Below are experts of layer 4 (counted from 0) of a mixture-of-experts language model. Rows are named router (the router's row for the expert), gate (a neuron's input weights, with its number), up (a neuron's input weights, with its number) and show model dimensions 0-255. Each number is 128 + 24 x the weight over its row's rms, rounded and kept within 0 to 255. Numbers have three digits each.
After each expert's rows: "gets" lists some tokens that make up at least twice as much of what it gets as of all text. This comes from a sample of Wikipedia text that the model never trained on. Tokens count by the router's weight.

# expert 24
router:138172117182125150133136132114068190121134090136147166135121118102137103104163158096155140136157123122112151091090159142121119086158087174110138089151093137132108126123138132125145125135112112147125161109126142140139140160076143163160142114095115112136100120123134162102121122132130150110127070139117123074187122105135144177173108102122137124118120131078131100134120108146099111081128163168147152161159129118160092154134158116137159105113076120135150118123128130145131119141147135154159137152137147126129135146129181138119152126130111117114078152103128149072104154131149103096132124088114103141134129105114150096149113136143117102152152076163072136145099111126103128099109162099081131135114145113122133124121144138120129127160147128167105132182139135131094129079104107
gate0:154101117151116152097127089131067130109125115114182135160153116172136138134158152100144145073096160153127170117146128116155154152125123128114160131158107099101169160133091146109111113130132143112164136132138130114120115109101151104113130116092111172108115118127138163129158154105163128128097127101130119143139133154122122118128124096099107130163134140057144059073111077132085159147134140179176105111154152092135103085127157157143143112137084131143129151121119147115140110143107112152141158144134104113152112090132111135130177122131134126131150128108152087111169162150116132153169124121175127134137127124155113127118102093112134124110107158115128111118121181128122184142130135097181139130130114152123101123118207140119119124121129138117104112139095134174148129089098147
up0:141143141100145095146087107123119161118122124153130102177141108132142125175169121165102112158068100135146104109140084135127140108134103117144118128137097114156122170125111136122100115136115154149107093069112178124167079118142162117132151162131142133151110114165116139121116125112134132106118181129110167127179122142110139131152125102099088105136123173140135127151136199110133120152130133207178134115172159098146123116100156155136120167169132113091100114139120166113159067112153115149137163114103102165147157118109144132138151122135133126142163132138160143121146115092148167106111132116143109094136135122120111084156173144122150111127100165140116119140120126100142133181105160155124103127110146148122106125146117155128129135125116146162112123167117170132163116141116086
gets: "e", "o", "a", "le", "ie", " Se"

# expert 37
router:136133093147123166129142111118109162146116103112088126099084187119076116136122136121129156110145124125134126114054127119135134146125161128141153119134108141179112104116122167138176135134115119133137133117117145133102097103086109178116095163100169078107127134130144151137104157100092144112158108125153128117112104139120074145148145132117137067130122163092109094133127161119145125093136096116120134127181133109153063136126127079136123126100131114131147126089145122064117143115135113132143146162120114110129104148072168095152122119121159123104138149150164147096134126121112146132082133143109168162164122111150120062117143137123176120093135119167147105150139124115124101148117135135080164122140146095132153124148120129155143123094133128095119169143103120139071110141123160
gate0:165111108158133143073108099133124146114076160130127076133130151136172137114147086131132118132093143186157095132138122135107112107126135117147144164163136134152103124126117119102095155135127145130119133128123137087092138144126126109148143130139130110118146110130158141154184126121103145105111102103132111168137117125142119103091107102158141166115150100095112117153131083137144088130153082136171129116177068113084162113117103137156099095136120159115131149115111087116118074142164127099117124143140112157127097138127080169113163125089110131164140164107132088089120139132164067107132191154126153079134130136110111108148142120133124119133126148115108092129144141173131139103135116137152114107177128133095122154133127110106104124138132118080163136069153162122105108128087112
up0:093129155132152133138134118150128153120068126105114121129064155113125122155115116134129121121070135136119175087141103114142109140130125090118094141167151103112129132158155109144120101150154135143079132114146107152100124102143092140121117133117164096092126115117135168136147088103128098085125167150109137163126093120152125102088116154145170191120149115111099105142150134105164120148120091166145103150196135083118156116130064134145109142150104075121144152127137157115158094130129125098086139115136150152120155163111160063110125146127099153144088165145127126123147171116149091126162139117129163151155129146095146111134103114146140153137153133130181139145111110132150121138142133110157104114142087127121120127140162104111127116140132115095153097120136111142094096139119185
gets: "C", "T", "R", "M", "A", "N"

# expert 6
router:130083073135133161189192124104086167174120100134144152086141130131088110121139144111120152132104134156085169113121141145087115151171089140135182074158120125140134118095134118140154128102123085124111193129133151139130086138079087184121136136075168086100141123135126154162147126097078107124129120127102134147170121111144105133137091148120158131160139142149152145126150141127152137135097104164130131138143102105124156152126123125154142105073126102138131114118139134106112110121141182110137144127116151112118127167118126117155140092111153138099137123113120134120156129142136107132108127137067136093165147099133125120144124143119154134147144073149174150094120102116139108132138169125136165143112164109120153122100126141149129136124174144120098151116097129167115144126117124
gate0:125119153121116123119182155112120106113094102160107113116129119132123124105159133126144119152150148119173131102073113138131155149133164138129098131134146121125124180158143102127128173091132116145125124107138143119120156143128111115161105103182165104140199133134152134143141117096161132144081177142116160114081084101083120118158090103118155107097143153113135106073091120143121137177145132137140117166163064111129150082146167120101163112126132156101127116104131122159156131095124167121128107128148082144104136133178080110134137157140140114149135161120114133142078082154153161107156121168116133134144107118148163132149158149118135110153131142116169141132119128097120087145145183097147131155116180128122142151171116123161113121135102119099129138149142105138123143153130115
up0:167179094123114106121121111146120156118135140111165116136119171118126121131113112111107142131120089098113138158137187123106148086142112137132153130114096133134146138098091130152120105137157100103147114129142148129139121140145118156117150132091140134077135105095069143114093117160115172125181075111147097113174140142147112124118137152098116148170113077153095137203148135110109108105146162141109146126110162144140121138123099130170100133145089085137101114112151123105137163174167107150104140137095153173146109152093167142159122113119133126119137110146141105132171168128111095134124128088139160141133145123085119128108111084148132182122136136133075151129150118142171171118116106161125127086152066137127120102101126167137139116153134149143128135128110135094123090125131125
gets: ".", "\n\n", "s.", ").", "\".", "es."

# expert 52
router:143084091157140155178112107117107153148089142106120139159156114097102134152127153121148154140099130129095171107043114129141132103118097191125212103136105134176110121131124110109180143113122099105112164137133127133118135151106100198124176141110142041159125141114126149154133139113120125135111131128134139126165108159135095124133130107186130115203149169132172109134124155180156129103116123136112143111110132133163116146142112152117107162130152102128124124148144125130121121140111120124123127125113116120108096102108118116144151134135100166105147119110127150121138119154094142122134141097095094122166124093120131135124098095094153112135130139148158155103128107130082127106100133128125132117108133127139120106098130119150149163126174138113101182149135129178133127148118120
gate0:124106099145188161114118128107140113118110091132120123129131108113113136116163126140122120111098082134113126167101119112078147126136162150119099103101141116137104100155146130107138153091170106144150139113145097117148139114131123134101120156157162161131098130126160124075131150056141090109131085112116125066141123157135133139114102149138132163110178149118110131124110168153155091098094119115098183141154158158175106165102140119137147125099117116134135132107115144114151110168103160126100140157145135141091133124125114154110094172100103114171123158133109093146103130113147098149152149113132178164113156120107132131127129069084138153095163094142108122156118139123078124126108163126159152146138087121118138133098107087133133147121135139082109110098164161103086110130140118
up0:142127111124137181112135121161115138101116152064096099139158128109116141141164139105115114126087119142145081154116124154115132129105165159142158115125112109142135106168139164098131112077158108125160172141120119108130145118144108119097095110136184096149120151105118144093127154130125084088158087116109171089151106133097132131100123066098131186110138158079094152098084123160109099171082120113109142150135094164143120138102164135146152083134143142118133165120133129113126132134116124149103115118153162133111153153129096156081138132112136134138111130144113154113158139124160139117139184123095156147085103143145134158144148089101125145132171116155091110136107134105093104156098150132115125117106138104085124151089109141150123165120140158140132135134137111131108119165169128
gets: "\n", "\n\n", "==History==", "== History ==", "==Plot==", "==Biography=="

# expert 38
router:112153111127110165173137123071092173096126121131159145120146193131097121125117172102169128122149140082104181146071099141120157089142132170101181124185103111124154153132159132149184123095110073114144146073098109129119093117108094169148099151134150098114100107157112179095134136105132115111099137130120143123136114114126098178113122110138134138118171167157114119095143134149103148140146165102134187135130116109099103126121130114132104160090118107086128153137134100086155111123133108118117153118111124120086120100095124087122115124116124130124108168112114112164127137106146137125118143152067173121164119150130147129123115140113138125136131134149095151136106094113092127086113126129131142099095147119118144145130122145104149099140132141114133127106106140166112120133127109
gate0:104130121158100148130155119127127148069104114153142110113135115095073135115074117155125127178148088143106132157180129161139103113139111127115152153121116107129111100117121148166103128107099115109156133155120130142120103124139115117107124164155150099136111151099128131104133166148135131130127140083120101119104093115135127166109161176170083175140152116111128129176099118144134093137120169167166111109124108148164128116154097156147142166127176088140131126099129164162064167133151105142118131155103150152101120126126133106095122133133118138123144108136134146193138085173161126147104153105120059117156147152162163153153133129147098096164127106159100140160156151117129129106172132128142143101145106126144122132098116165124176130140127118123108119083134129128149146169112119
up0:149102135120178099128130141110122144159147140107136149166102130123184120106190109127144130076109150100168114132066116122150145150110114096119098138154159129111137115140167146140143157137124152133109106096144102130168140135128123107139091095104098172115110123160085145150129105099130129103125107132137140088155160143117131080133121082115120090123106131106117103069133110122149145115120094100129175148131157114106162146122152109145116064106084156103114102153140119117161111136126123105162132115141151105125115156124130126184129146118156130093108110159135118079112111107144111120156139094138174135125122121120100144092144130103113151104140119148138118101077116133124144163027130138117125132109163148118096141136114077092100097128140135112154139155131121129160100109132143
gets: "\n", " |", ")", " |  |", "% |", " |  |  |"

# expert 23
router:116098117173098144139151073115078171127150122110116143157151137108142127156115103116116157145102126123120144159063141138135107136176109169112131145160121124153094139123158109124166163155113097117149162115133124123143070121097131150139102127098127129124141136132122162121143117108078140092101077113110134119108129180137112158121115122119143088123133141120090106089114133173124105152109123137098158096132094102089134134122136135121129144122091074152134116170126144095137105107140154125140161165138080142152124111134141120103136144084133111117111151133114095164104170101150145137045118159073154151173106085087146130120148124088125123137121134145111164110135122103133100125159146134108111140133159127135135086129176126104123108139120149132092145140071120157121124100117149
gate0:135152151088128131112179144166152118138144094147128138160178128143087115136124140091168129134103154144092134138086139091135135145094129140156131093145147120099157122120162166122093140145107137121158141162124124164155154069134121094106123140109132127116136094118161133130137148129152122107137077132132136117140112099173158129102116115114130132157100155105148139127104119186127135113072132107120107084182165106116169118114146108162133106142114093147131110121116139133087123136114114121146143138095136112130158145111151099106071106138144158103160143091127076120092137220150153100134132111139160131146100144144106125084178125135093117116103144132075118167133168162136132121114102140112141103132139189153119125122168096142131130145144131150125145095095123134129110108149145
up0:133122116127150112101126139155124094109121155124133158123181065152113090126134160107153143144154114089145125121147159110081164158129126110057127129098135126129157151108121120099100104117143118106100121148123126126108158142121139170141193086113180128115134185111121104157143116123110115124105102130139093123130108119112122119125156132103138189137105162129135123124139094124177126136117144163107132140139103117108097133093109124091088122133128180101156126108077188122104116162120162128131123154120115084109123126134146131131144114137100120162132165164096112110127118116152078116151102121063100143111111152121097112130128073138111150120118136144127164167112136110167133117138151101115144118109085097139151152146121146089140143145147092091137184131084125126081137111148113
gets: "–", " =", "\n\n", "006", "005", "014"

# expert 78
router:100129126176113150149173083101093130108117129140088111103104164112122099114166123105127118143121133104131127123093136163105169132117102157129130133141094159128130151089180101078160141101143073133088167119120139105119126137121100161160120164150147118117157090142098142120165103128090137089126118159103131152124084120150089166124097139118152131124121154140137108113122122122138142142098154111131140081090117094149079133095146104166157143127131137138122076156087140143165146108122180124088097146156085132079112092122159162121165107130161137102157112149157151121137142125125077121095141165136154139151160098145089129108121172134142087096137114140119153141135101152136124106144128140148117126117133134155130096103136143084164137127158120128110139141124114121136104121069150
gate0:126141126154089128140136107117081123130124153162117139102153154068153122165185063150129165139178173063129150127141115129122128128144097158102125118135119122152089137116147104089112135134042118137094104159102126142123142112114090105143115112115153129090100139127099160125143144112130100133118106182103133108133139130096094125120124140107132138115150156175105128151165113116114104144156136141142116117128080123096129096127129097113104117148173161134122099146083108120077135126145156135131135163123088178115167120153104129122129104122120151095141166109129147100135160123138130127109160147145122119122131097144118122120147144131110151132133127161087081145169159126118133121077145134143177110101140132200120090116137111139105134173135124078111142138132126139106125122108103
up0:136125104135097131138121131105082130132086146153119100114117117080169114146163087095160148138148132076132161120126115135081110112134115150118136153154119139141126137149129120086143170146090116119121126163130145112080132099134080108084153096121110134130118123129099113094152136115133102110132127155122131114143128145062123115104116159114152144138153147175096112181142107134098133130187177131126095100121086148110143101174125109142092137178154171103121156141119151146088145125141141142145084121133101165128154153132104135088110089142111145103117181143150127137134176110132171140138157126098109125131144118153120101132156147130112140112078118153121099127154139113161095115100123145122159112147113124181116097127124100158115106147144083132159096142117133180076123139114092
gets: "–", "0", " | ", ".", "3", "2"

# expert 56
router:101134119135130131174137135111086149132128150134120123104103118079171087122108139136139165146089137133113149125099115143132116115175089136129144048137109120117081137128125148104147129116142099133127147102086136134130078139076104184164139133086147113103144086125150144121114096136084130100123145114097107118146129125134144126144132163156125156123199136152128083146160148152155107141163155154114162134106135135140100159103108129104109156168147116084123120129135117154121160125151155141145133120134129082126125096066123178126168175097148155150125162087162131147119154131165119139126108111118175102157093140092099107155139144096155138116096100148113157108109095105092144126097156127146145138129119118123115124106141130108134102147139110066124153144116112109101116154132147
gate0:159117136129118105196108125158139145113145108140134148143195118132132167116095142118149158169154093120150118109150150126102113148117130132113106112120109157121123106124191099107136103128071146125144123145111141113094153102145142132128150118101127117107141101116110155101109107146172098126133140113110122117153126137139169102136101189162143139153126120133206130128117127129106150122151120114128102145149132120124116115099186125105110180128090137148112122122131152119148114156141136136110105125123129122094172171100107139106108127136141108108111125112134146166115111132152149179202123096117083137146106113076075113096133143157150143134117126161123127143127124119116125131124130160164127128136135128159146060150110142162080108066084144118107125131119129104103173138105190
up0:111153117108155117070154136125106113142117112104105091133069142140139144139145122137138091114099134133098158147117087143155168122122115123137089152115135074142135130130064149106154133111164097147099123090164135133156144159084115146132109147166124138135117134127154111115136158105111165135129099132146118111114150127132075127136176086107090116104118116157100128100165131150163109152120102135145139138106147148136128125166099139148132077127154167128089122139137110122104164091169135132124148115130170149159101076142135114146127119139146129156164127143108102110140176126143119107082113154136155107124135168140181165122137139110128082134122137099133162096148148136162134143118130099106149137121162113093119190117118121101178144192149109135148155124125120149155119131137061
gets: " was", " is", " were", " are", " had", " has"

# expert 18
router:145089131155113126141110140078105175127118055121131101111123139111140170110124146134130164168138142139082111129101140170158095151131076128134149105127073133143113142152143187119102124078131120166092192127124104119126093146059104153128198141123116098114137110133177162149112128116117106157118134115134122091158122124129152141135135174125164123126140148128132129133108143141130126135109109142125155146130138100134137092120144155140139163068137120124091129171133098124095141154174138107124132147123114148111115113092131132153166173126153141120121140087172137145107111116096114100110097148108131140142137108117141134106144177146147133123152097132121131136142134114103099105119097115089125127093116092133153177125178154095154111127130114071128144154151162150097108141115134
gate0:163102132138105149134095153104152126153152118105089108163085105116106108124122099130093155088173099118096154132105095092120110114169145116109162162153113126130197133117097113113133164131116112144141157113110109095131099137092094167136109100117130104164080160127138135151129114134130097136160099104132148119165114129125170117142189116138145125122144191143153130139150123096164122138100090153122126152122122116134107093142143137142115138087106151079119108108107152113133117127121142133151123145139145154092052128172172135164145082141101114145140137129155118134101097129188098165148158145120165095110136147103120069148136139115133119150134117107100121126122159177137152115104096155131169123127113097132101139155110125110145122117129083141138165154140134126109120101146150
up0:123139132160125152138164095149109140135110138164144147078175165132156140139128163113164107175104135143189116133134159160133140169119153152138103095116125127133054111096180122133142097121129161107137128113122155154137130116173158130118141123139112158100162120141111142113126114128091158119109148139126113158096110136145090116097100130136108116108119084101108100125116155181120170107180129107122137072099136120109140179097120114087144126151156099147152163130144105178103124153105125144102133108119098116134200100101086122125100150128137104127133096155080117119144187137101144112134123128145109129099113103137128147101132151131092171077156128140106139154107093080134113118148164109109088118129125161114141106105117097149121141138119142126122117107115121140148144150098118
gets: " V", " v", " cl", "V", " Cl", " | V"

# expert 47
router:113095091139094181124165108126107179102144123095126103137114183131121107115111122159128117171102144088103127138115140111100153088126111157166137136164094138134128152107112147121155145120111094133112188103121135107119125141108146141125121143096139103137123100107131157168103114108125167115126087141104104114178131104134120123152114160150150113158142166129166097142120147134104110111128159152137162128139086099113094153122140151120098110122066126107134070138129110130133128153139138125139099141101138086127107125064129141120148118120119162109126134126098085190157160131143196121131098104137179120159152123102124090088122127107123119088094108144143148121107082124108139140152155083135153134094175115167147136120149128148171137122164128121121163165146108141111108112132144
gate0:132119163137103131120169106132160091134151121144114137154065118146090129118120140133113088140135110058145095138124166130127124153137101149118182142143109161123137168091103106090114128124120128117136167122137140120123090146149123142134099112110118196138146124123138155110157129143170110117116161163103121131127104125102109151134114122128118112108137179121129143097127100121141090102128137089148138118100129134153114150150113135207156103130102159144115153094133095161115080103083115121169104119101116113135135153121151124126096159158170167090119109150127067121111122136115113137059117122146136148126124084108144087117111109110128116137173153106139132126126121130149124119155166110168113134086105161118153109130139172153131105174139110100106192163124152135138154091117126
up0:091131129148151123083201146170116130146160122124105110161110101148161132145170138100111149155103136136125132139147119125126114131139090137115116117138138107139154153123164145121143127138105153112130090119107062152154149121126129130147129113136117111163103167122167075148147132120133110140142115107123159138166121094139168147165136189119123085079087135181125114114142158133109143154107168164144162143147117132112127143120074086118146126159132173133124119119142124129142112115128113108099135161118163125146138125147078146166100168124153092115174165066175138115137114130121126127120111128122093118148104152147117124128116142119160180120109135148099100145142150103101150122117130148108111134147109124124112123140113151109169115059117102132109084152085167104148178162107148
gets: "o", "i", " de", "a", "io", "ia"

# expert 20
router:172137076171062170130115117134075198154105127119121132121164203113117107109130155161151147083145137137111116140118153143103158146132112149148160132104097149128137123147113108118118159130124123160124148121068112122122116162124097139124133128102158095160137128123147161122147080083093151109098104139117118109186131130124096134107112141120108108135120156139132116108138132149136138123129109164158141116174080090142107146093110190097127127122145113159094137173118147098120177175115116120132128150110115123110109090118118138139135144111148141159129159129159148153138148113121126119161114115118122104145113095121104126125143136112115133160162150190117114133109133111143150087105143132129126140064131141112123114119166120136151132099146142109075125133159117127066154118086121
gate0:141168129113135123121148162172108152132114102120119102099122109138097116142135125118176082138103169101142140103129092102153130170118136097133105159158145106095126123092072080106156160137147146151111139118132136206149113123164107101084139116058121076131130111123122149106099131132142141083102144152122102080136142147112110136130143175145159157162120140163129099161162123126154145119113122140107129131119134062117143137141143130108109126158107138112133078174120144141148122115151153181149123146082114129152115126077127100077128124115113108144162135156125087131172099134102144127129146170141139106174142160119128116139131134129125109132111119123143114100111119108184145120173079119111150119181101128137136119081101125124111145138127134128127144117144126128104111177133132
up0:083148160109042117126146129125138088144168139165075132098129086104098119143131128156107124101105103164090169126083153140098130125135118162123111085113115151098148123161141137089104113126138115149104078091116150098153162078134118124152159111124136150161151129145127092141153092124127113132102160092166134086087115120110138144118153113152127106129111112121108160188106127082145157138137162110153121132123119139116108102085122129135165108172109099134101156112110144146107141130138125128150120103124160119113135117142099176114148146092137114110142102095153134175115167149123115121116111121148091133093135157140118142152106125134127185168111130125101142123140127142118128123066116111139121084123162151105121123151111128084086175092143107144152110137154127146139123136094126
gets: "est", "ag", "at", "ad", "om", "end"

# expert 26
router:148101121169108154159104097120068150149097111096115107119117161110091129113118136140162122135114148102093100145045151164117104141147102153115155142142104133140138137113156127079161127136135126156118130141112118109144143134096089137142129122089112085104109119131105166133087124103066098122126097132096131138132129150137104175138142127143110105206140130118138116128139117163139163094144134123130111126126104090133089188126110147170098107125110098110111116130122121125108150147179155174128169158125127089114146129070126094119106122106118148123127119121117168148166141106099132126099147129138137142178142142120115120081159134098164126155149129131128144102151129160143092120132105104098150108123140103167125126118163147122161118105113120095100157127137152163103065157115134
gate0:108120115108158121085099132124149133115141109108101121095147106122164101126087129130112108147121138126151087107154161145147124118134112143122135066120119145091086106169141175174170192158131155118098129119114114129130142118138143139108141130132102128138138139155149137169092154113115180122090099135129140129129113162117090149095126115131117130129169120136131164109149130119138123085148094147094102103122131149097116126090121130131093135113075167129168133114160109080107153146161070150095141116121115142149128113169115148109152137135193139120134169159101120113122121149128121144115141115143189128132113112165167090096099096114128094132117124089152153147167143113107089139100140149130127103090114132083135133118155122109136155133115100100158177180110132170108081129121134
up0:109101101123158109102098142122143085103089087102127121115136146131156121129123143104112124143139136143101101107118128143163144094137127153115142107145109110112118110136144170138184140142127177128098117125113110137125128099124177132138118153086108109133129175150125130158108135131109165139124138137119164111134091148132104160096123127135135132106180085128110165109132127094160140097156130151125145105141148125126112140078138149118118149090054147128142151162145116112117136120140096129087131138109124154141135123164119137100176116144190116112132141165133122124123109123131130144106188121139166080109121123177155137120110109124160099093139108064203153094144144088109107135132124143146159109117128155093124115093107112086138108110076170109124183128125126144140088081150163
gets: "1", "2", "3", "4", "7", "5"

# expert 39
router:160140082178074142134130110116069180088101102119142117144165155129122151141134176157146153131076126113093121121113132132116147152141096159152172134154152129123156162103171119094150156131113101141103139123089100080136133139102119147128119089101089094120096156113158139118121114108073128142131100106143142136163121151141072143147090164173134121110123107130153101146147096135128142113089153157126142108121118119142152137087139118124145102114120113157126087084070110088115153131132116140130132145103151142104128136125156134163128109109156116145105132117144087188171137114127117093144105137118138108124153125128131099139100129087116150121123109127103149131125112113122143113118147080091174113081109112141187158102160114168155146111155150129124131137125122140162125131104154
gate0:125149123146128112087086122107129136116108145106139126143137106112144135141150153073112102116092161126082112130112134090109077120112122131135144089148097186081121156163104120126105139118125102138099090132123088104134142145137129107144182115166116120127123139160121151131139105138097125114128122133124149129156099111116118147138128078094133134115152142101171132115146147177161155109127097149068127168129128123103153149083114131125168165136120157147140113110128120140139141145125177114090169112123062088152135108124099079081158131096144142125120138136113123113123106150160108143135121115151172135128151126094158142100118118114121126159164100128132133084124090129139189142145155168102142124110124160097130189152173137145101144078115173107132147143075143126127130125096144
up0:083141117152114149116106096084143155165100159133124145138136169147133141119147147107116094103126135122117093151123120096113112176093177178138120094106132113126112137181116133117109117137083107158124116098148092121129173085101161111110129143109140131141150139173164112076105100139101129143133148124134141101123098083108148143108143168117149097137100130096141135142130137136145135114065093104164117150139120134149120147156108100165124119049125124126133120118113127086167083137097115124168152147125167108091138120105137123104085113137089171145121104205114149164093135138158115118121108139149137146127141152126130117142130111133090147154124125131113120136112092144211098161159155110083152148137165124156135130118130128127127129110139136121159129145101126090123133133135119
gets: "in", "is", "it", "un", "os", "ac"

# expert 21
router:149111129151095150136125153074091186155150116140152172116175121096128091126102159137157168149074157120123161111103088141167141148139145121136163062135147127132113127144148132116107164137131152130133190138125144113122160136123125159129087111097138121127094146127159169124102118099074145137105117143122111151144124123157155147183135124140134091128133153139104130121150108137131151089112134158152141145155116084121120164086100141134147162078151104127094124131130113138122136175162123119103135136106117095105120121132141165145114138098163141113117137127168148146160142120119093116129078132099144089169174152134120135132158154126152135133137085151138105140109158122049132102157107142122113134087154096144129168124134151108139137117120151081130100152152130142108108156108153
gate0:113091130126125153140146130158145126103124170135135119128156123139178132119144104111115106138162113084156093122118167150100151086140156153110142135137113126151109131110131129121084119112119157158121141117160132140087120125130106105075154142081128127126119179113109127184115180114089069127174128145140117116109134199130123171174137098118120138147152146076132142109146182125132093127152125118127101110125149083098116104114086115137119116115087115137111112101092145126126088142107131153123125114112136109153121138104116139123155128146147151112099133183119146155111137154079104166156130111166137119171099121140155132186149117105134131115094136102158125112104134131159109177135086139118109100129090124150092127097160134119158145095111086119134130085108110087090135128165118
up0:143120091128124116128143127146076150178188107150160118136125152102122110160104148129125125113164137176125112113148103136151114148137117116127114156106137074135152148127132134123131089128133120094126114115151140118117130135143129129134110068125120130126112065117108107135108094125143151070139150086086147173153108077114137105139132112126140124100118105131141133127137094105162135126119176166154165120148118149115145131141100111129166149145131149170109172123119133166092150070153177147135148140126094141151068112146131158171095090120094120136111121083119163121139130098136175106131137120130167158126133142104167129121131133114134107108161089123118126166152125119083127086126142102114140187123151178093156173135085132111140143126131150148100107146138100135116127132106180
gets: " b", " s", " r", " st", " l", " f"

# expert 11
router:094129115135130120126170099113108150115111154121143135151141157077117126113156131141148155135125135157130108110055109117142139107174141170130130129129118112171136149126160106116116154146117147118066162094177160095086095136096135160135094154151155128166126121110099162125111121060068116165128134106050146108131121155144134218169099102132166128129135153120122137111160143132138142128124181126133149077116114105167146129108134144138107144132115164123127077118138137161140129149140144134126143184142098138081126120092148161097111104115154168118155124134144106157127124144117115105110107122107136122164112117115102140140119163120180105150165134114138122121124126103125126126145133144150132137119123135119126110131108175130120180108157124129104119145120092130104079123137131
gate0:080143120113111119101149128164171120071135140105167123113133124134088141133117161121137172103159142127139130127099118141136139096152099147088141116139119129131106116160158137158097162122126202151125139104121179138152153157156124126154142176163105144118170103127135153131164142096151143145110158145080124153144107180129088140122123145127158122172149165130156159119133121118174125146129147109149141113137123130108193128135122113103163118088169116153102121148182117106158138139141088074129102104168169133127138154108108112127104141108127124125112146164131104112100129124113133144098125124125116137142176132105074116179136090149161101145130089190145160115132121142158141157113121110134119139149120127160139147121108149168143160112126058133094131142136159115121119143132126
up0:104139126122133093074141136168125117080148160112193116098150136110084152126144166131136161104139140111142159138126149146121112113181128121072121158133136113159133126147140114164096155152131159142126136123107173122166126140122130115147127168117116146131146095126103147138159155095133164148113136165093119138117096197135105107106133155136159096179136151139149145142090127126165094165125189101156121123152118110120182120127125129108152130122152087170123122135177150097159130157148057081136118122169151131131124141110145130137103150105111114141089137145123094119099105125133127130099148147127096119150159149117107118174165120156130089149129129183145155097130125132166143143129124109105104153148110127141126156150090132126105160116120093133107151144086178131139132133128117
gets: " | ", "0", "3", "1", "2", "4"

# expert 14
router:105107110156103160178166082083089157125117130109137129102115160091111121137150144112137142120118130090106136102083136127113123136172116144096154113149101133125147151128162128100143109127167092127102157110122152106179131124086121156128112184099145110107119116135110168119078095084091077092132117124114111122128137094154100176135147122121148110136145164143152137096135122176125115095180140111137142118107116105163113145117109126120085132112123098144117099118109123079126120112157119113072114153125073100083164129098112098135133115127122138122104134110104108134094128148086104118096131170109126113187140101140128113131116154137162098114135096162051149120096108099110107130119143112113135118109138104153122132141139158133156140123117100102097136136099091172131103139117115
gate0:093127105105138090161109135114110106166138111164122119118083135114104149096146135128149161092101144099150142118124101094058109166104112130168138124167089142128144103124172136121111135131136127171131145155076106140099148164113135163142140138119103124138104140124112151112132120107109125105158143123107144138137090137152138092121098121125136111138090134123080137123119160142134182091133152089109171099116162134142121121136062105145120140147100130134145142124133155141182160134144133157115128151134143123115099174096081097144120113090116149110127112116170132093093143097132173134125116092137095129177105109128109093148096158121133155105123117097141133156103102139076135125135173181145145079134124157134093112120130107136102146151141130120122112188149181120145134149096145
up0:134150134127124143144127148110107081072102113114177111118136113105140117160136141136144144155132131106114100133165126132189120116147120133112111127102134134154086124109095112140127160128129124101108131127105110131153086135102126107113116133165145157090113109129111115122140135105104171160125120134125120129146076151105152153118147160124151160098173116132088109103101115160109061148123147136114132145096133091151112128145164165113128109143176156143089121151130100148124103101116137124132059138112138165126142144101182115128156138114140113085111144151143119137119118143121134109150165144126146138111122107145153165117147095129082151176160100135129061114125090111165124117130159071137108163102097100076112118067125154178114132090123137135120129108077147075128108102127112
gets: " |", "1", ",", "-", "|", "2"

# expert 15
router:118097129144096156171141138085077153115075126097102119102142144080098125130110153130107171130130167140096146150119135104129120126172133125167177092130132134108134133118108166114144110153120119116116117112109113112113130150059123185123140119127133120138106131119154135130100119116075144102111129120138074090160120126175106143126109128156136114130151176134133090104112112148161102141129110136156127144173121136105097156065160154118112153133116071103152079148132114130132129168158119113137154132109137146115123117079154143126131149118113113126123119132156137155127121149110147097131096157115126117165128100153086095116165145091189080110109078115114171091120125139094141105117163093100116131119164144170126136116158160109117118145124121129116163174152096145120150133126125
gate0:167141117107130121170167107140142101153120126115138096108165074101147091160115122163139191151130177098094127152131106101129184141122115114116106144100101105132108125137109126095118117138164131118094116153109127136125139143108162130105146065141162117159162129125090117158181136146120173120092160125171140158178109110125132100093133103106133167146124114120129106133085098123076168128123085138140073123092120105119156172114068151108120103159112186122109122113094148114123121098132107138111124129139180129110114134125136155142157114153111135115133118082122155123126178160097131119125142154154100122132135096129120088092167138158103127112123146123156125123131132096144114125132121108116127114106150156154083149129146131158113137123146105107115164148089108100130148166151128
up0:146118132138122132122145117141117074151095103108141122129144095113104151143087138181160162168146179113116132150103078157139164144137148092130145138103103113183100107145075133092124136111123175123089108097114108158151173147086174153156120089165176107147116138127116138135164140124106151117124141102176120145135158123116101103097150113093123130142141105104125114150117108132094114118110068144163121131106109110075136140138101152114126118118123158145148122150133169157159145110128133110098131101120157146102105111106115122143176116148075163163119191136123153104131140131121116132113140170119123134146097127059111137129102130128104140151141177118155146118131112146129116132144087110111122126100150151153151164136100135137122112144115112137159152134088127082108164148117095
gets: " the", "'s", " a", " an", " his", ", the"